{"n_experts": 80, "moe_layers": [1, 3, 5, 7], "normalize_top_k": true, "balance_bias": false, "num_key_value_heads": 2, "vocab_size": 28154, "norm_eps": 1e-05, "rope_fraction": 1.0, "parallel_block": false, "init_std_qkv": 0.0466, "max_grad_norm": 0.5, "decay_fraction": 0.701, "decay_shape": "linear", "final_lr_fraction": 0.0, "max_steps": 5867}
Below are experts of layer 5 (counted from 0) of a mixture-of-experts language model. Rows are named router (the router's row for the expert) and show model dimensions 0-255. Each number is 128 + 32 x the weight over its row's rms, rounded and kept within 0 to 255. Numbers have three digits each.
After each expert's rows: "gets" lists some tokens that make up at least twice as much of what it gets as of all text. This comes from a sample of Wikipedia text that the model never trained on. Tokens count by the router's weight.

# expert 72
router:102095140182127150177098138194119127172134134114138151139102126111151082144060161108149093152073170108129114085193077092111133093119123181131124146183099129080065171157147129127164168092116148201154129146067059121111142110131132147130111133123120132053122062100127173093102190129152138072117200217131101125144118054135141090138179131124147095129223169099164116113178119114103164147114102098148114106139145145076107128097135116153150171092092073084138133147136085131093108117115153118140107095121085058162112112083105126108127161093111123171141114139115122128048128131121124093141165096150107163153157140144166145156144150154137098116143123092126150142141105111141139169161088187148118191089146104209142138178088109132206138128163149192086138141162132188113159120173103
gets: "he ", "He ", "It ", "it ", "she ", "She "

# expert 59
router:145141019182166189211109122128115115146095172102179116105103085158150137057146122130108164117116066097171046159177072086125145158069102122095105131191173050165141121162106085115051169146155121126152183077171098191117122095143168108085144135145104114114110109088120129107149132138118111152108125176106072151142140145115131134145116116123170095148180102131159134113135119098131094121151172137124132214080102131143153120119089161188128162142081151157171124087116080107110109055079118158191155122111119129100098167103098165155179143117161125092047102108107127109120068093089101154128137106099113157086094170084112100157117122146111067125125090098082121113138110119148131113122094164118089109145104121141103161140072155116140123182117089168115166101098111121146117116148106
gets: "and ", "or ", "% ", "& ", "but ", "were "

# expert 16
router:133152101108153167183119176138124117135105175145129129081069074181131055100152128146137133100113141118135099120136119074113142106174028093115108174124133185109106143145127144156138108088128142072066074084122128119115156146133161111161115141132086113119111159085073087156133147188164123102090199107130141129181128122154075137142147135095152121047148062090147154129133148116039096115159075129105147157183162131116114094106133115197058122060074133125099158104152110192073118079122133070125179176147102176151113127123107129139162102092126128138103121128118122145121126129129063070194127124111147142129137165118189078162138115136164135113146092097111147141133099140141095110139080181110191091148133163117108152130092127148145173084140144129104127129115064098072120135132026
gets: "as ", ", ", "by ", "a ", "and ", "("

# expert 70
router:105141125126122157147114146131083118192164169122197096101107087159162099128101137117119204091123135107166121109173124107122152071081059073077145157145132168154125169104109136134109118143171141140115145123095131152104140162097118159153090172143115184117047113145121091141147138189107172116116189126125127143140132126069079121153120088197142155098173141160139119130141134118099081141126119153126120118170136135074113174099100119152119157149111133157192124160135105160077066096081210128117126115142107170089095119133116197091126091139078090186101113150178131112116118122102198075154138095054082136139142100132176175164102160147129086176150101070089121160109110097171107080137102194136148132129112181103106164134084117196158115154137159158117211154153083134126074133142058
gets: "the ", "on ", "a ", "film ", "for ", "in "

# expert 51
router:161096109171175122179103154176144127145148122169138148100118108133182140118135122186098118168108128091190069121142169060151156098103082110087120170171070072164191149136137075121138071153178119112124113155172133125130144127160215114146143160148048145088051114133102194088099147162115136143087149139141132150148140091085164096108089130115096112126146093131157190150099188131127092149110049168172131153148182115083137130112129171144094129121101133122155102090137098147091098090065126157164136115101127141095134202118073149106168084120144139120196061107125129094162148111101132134154156106092143122122108159154081119162117186118118112145129083142113085096129118154087131177170107173119139126167143134173145137149084184193181102183084093158112167119120070124146098124163111
gets: "of ", "the ", "and ", "= ", "in ", "\n\n"

# expert 53
router:144143123203156159128076150181164140123132116136154140116058046158187073049140141182166175120130124128155104146171091086146148130125030096076112173165117168115116113092097093083162167093170109102129114101102145098124170108164175145071151137159114074142131146117124144100175159146108106083152151198121126152138111180115107114080118175128144113093194108142133134115117147081086156133112074157128130122216101128059124145072161096166095146086135061123141109178119102128077077141126141121129151121169079133140103126103092112068193068142133142158121140172160144143085146157076128103101134111137128154112146180059084162121180176131132130102169131096123113119145110110103113119131087157123136141084127150159123106186127106195153110139176142172100157165110100126141089141145107
gets: "the ", "a ", "his ", "was ", "in ", "of "

# expert 5
router:137137100175144146152143192102115107112120128144159122093122154066170115126124143122107130084056170066131089076180111084119105177112121079123114134170111142141117113137105110131128090196157131151115131096159129131078140209157156126085192092168111112125067153182080117126107080137133135117100152143129141125192075131118171133161095067134147071095146114091168178076129143127126096108086160206078081125195104163081137144145114145137087120129124127097121083167139093113112094085134145129124126159152117107098104158148147134120158090082129135151191152189168175101144094150062082151139130087079116170100142140143165117161161194132108122114130115120115129126129073113095217075142113187153158116137186208152122137203102143141154132168066167092121134151159092115112108163158111
gets: "of ", "to ", "in ", "the ", "from ", "at "

# expert 39
router:140049126133118149169109122114128139209131136104133101132084103065155070151114120097147173119107160117170155058184088059110149069081064117091107158148127132129116142114110118088144094122135172165146116161145115124072089153140123174132119155135087173049136089142134152096118169177193104117040167141098095128143089150104159091115179123153143119119157115163199103133120140178076115189129154148156140099153158129067108135133120131141093138118098154103128103117106071164106144099115159140198134141087108093113091133094104189133104151118099119134131119117146131114121159128129129121141101103104074162201120167196125143162101167117117144142193098071112083166112082107193093137197075162123147147111101113157102154118101108192173146144172155211133151158144141148085115123156091
gets: "\"", "The ", "s ", ": ", "John ", "You "

# expert 71
router:133117151135159177135114103102109094110142119155206086103037079163136095138164129126140101107081136118097051156166114125106147106094073110087174141152144098101154135088119092127085153086096148160141093111095071131079088138075147158094090120125144079119085084119081146137131124092140132092142146141127110137167149125136102128115141141150154092089182106107222100100123130086100125099137089134123109180188210081057127132129176117178083141150117134090108129106103123177108160058147149171103152156119103122128155109089127075131111089126085152133178100055106182099140099132145107103146132094177097170127135069086150130123165164163142095139157123073161147077066138090172191106150077170151129180145128136117078130145079148146110071125114141125092150125119134155090161101206112
gets: "; ", ", ", ") ", "and ", "% ", ")"

# expert 43
router:086153118168095114187144178172129110136157146192176131132066079161176086146117164136173103128126132104127061108189164120108175111139088151133108149179116145183120116150130108074153130145138161106142125173128089168137155105146155120142152169126131131192129135085125080132084168122144140135134161142115115142179075141106045064116112102123119053062181151128148158125128120117098119167095090142162091131150168152127116156087153052173117200088130084123149137120111078112073090092152186087139135121144085157115082166099120107101115119060109169208178099144168150096121119166104123065186184097111113121122142126162163121147195118141153078113141083114109099100189068122170152132131095141165127153090145179143085114159108106159151121139144157162146155113169080125113138154171154
gets: "the ", "a ", "The ", "s ", "his ", "its "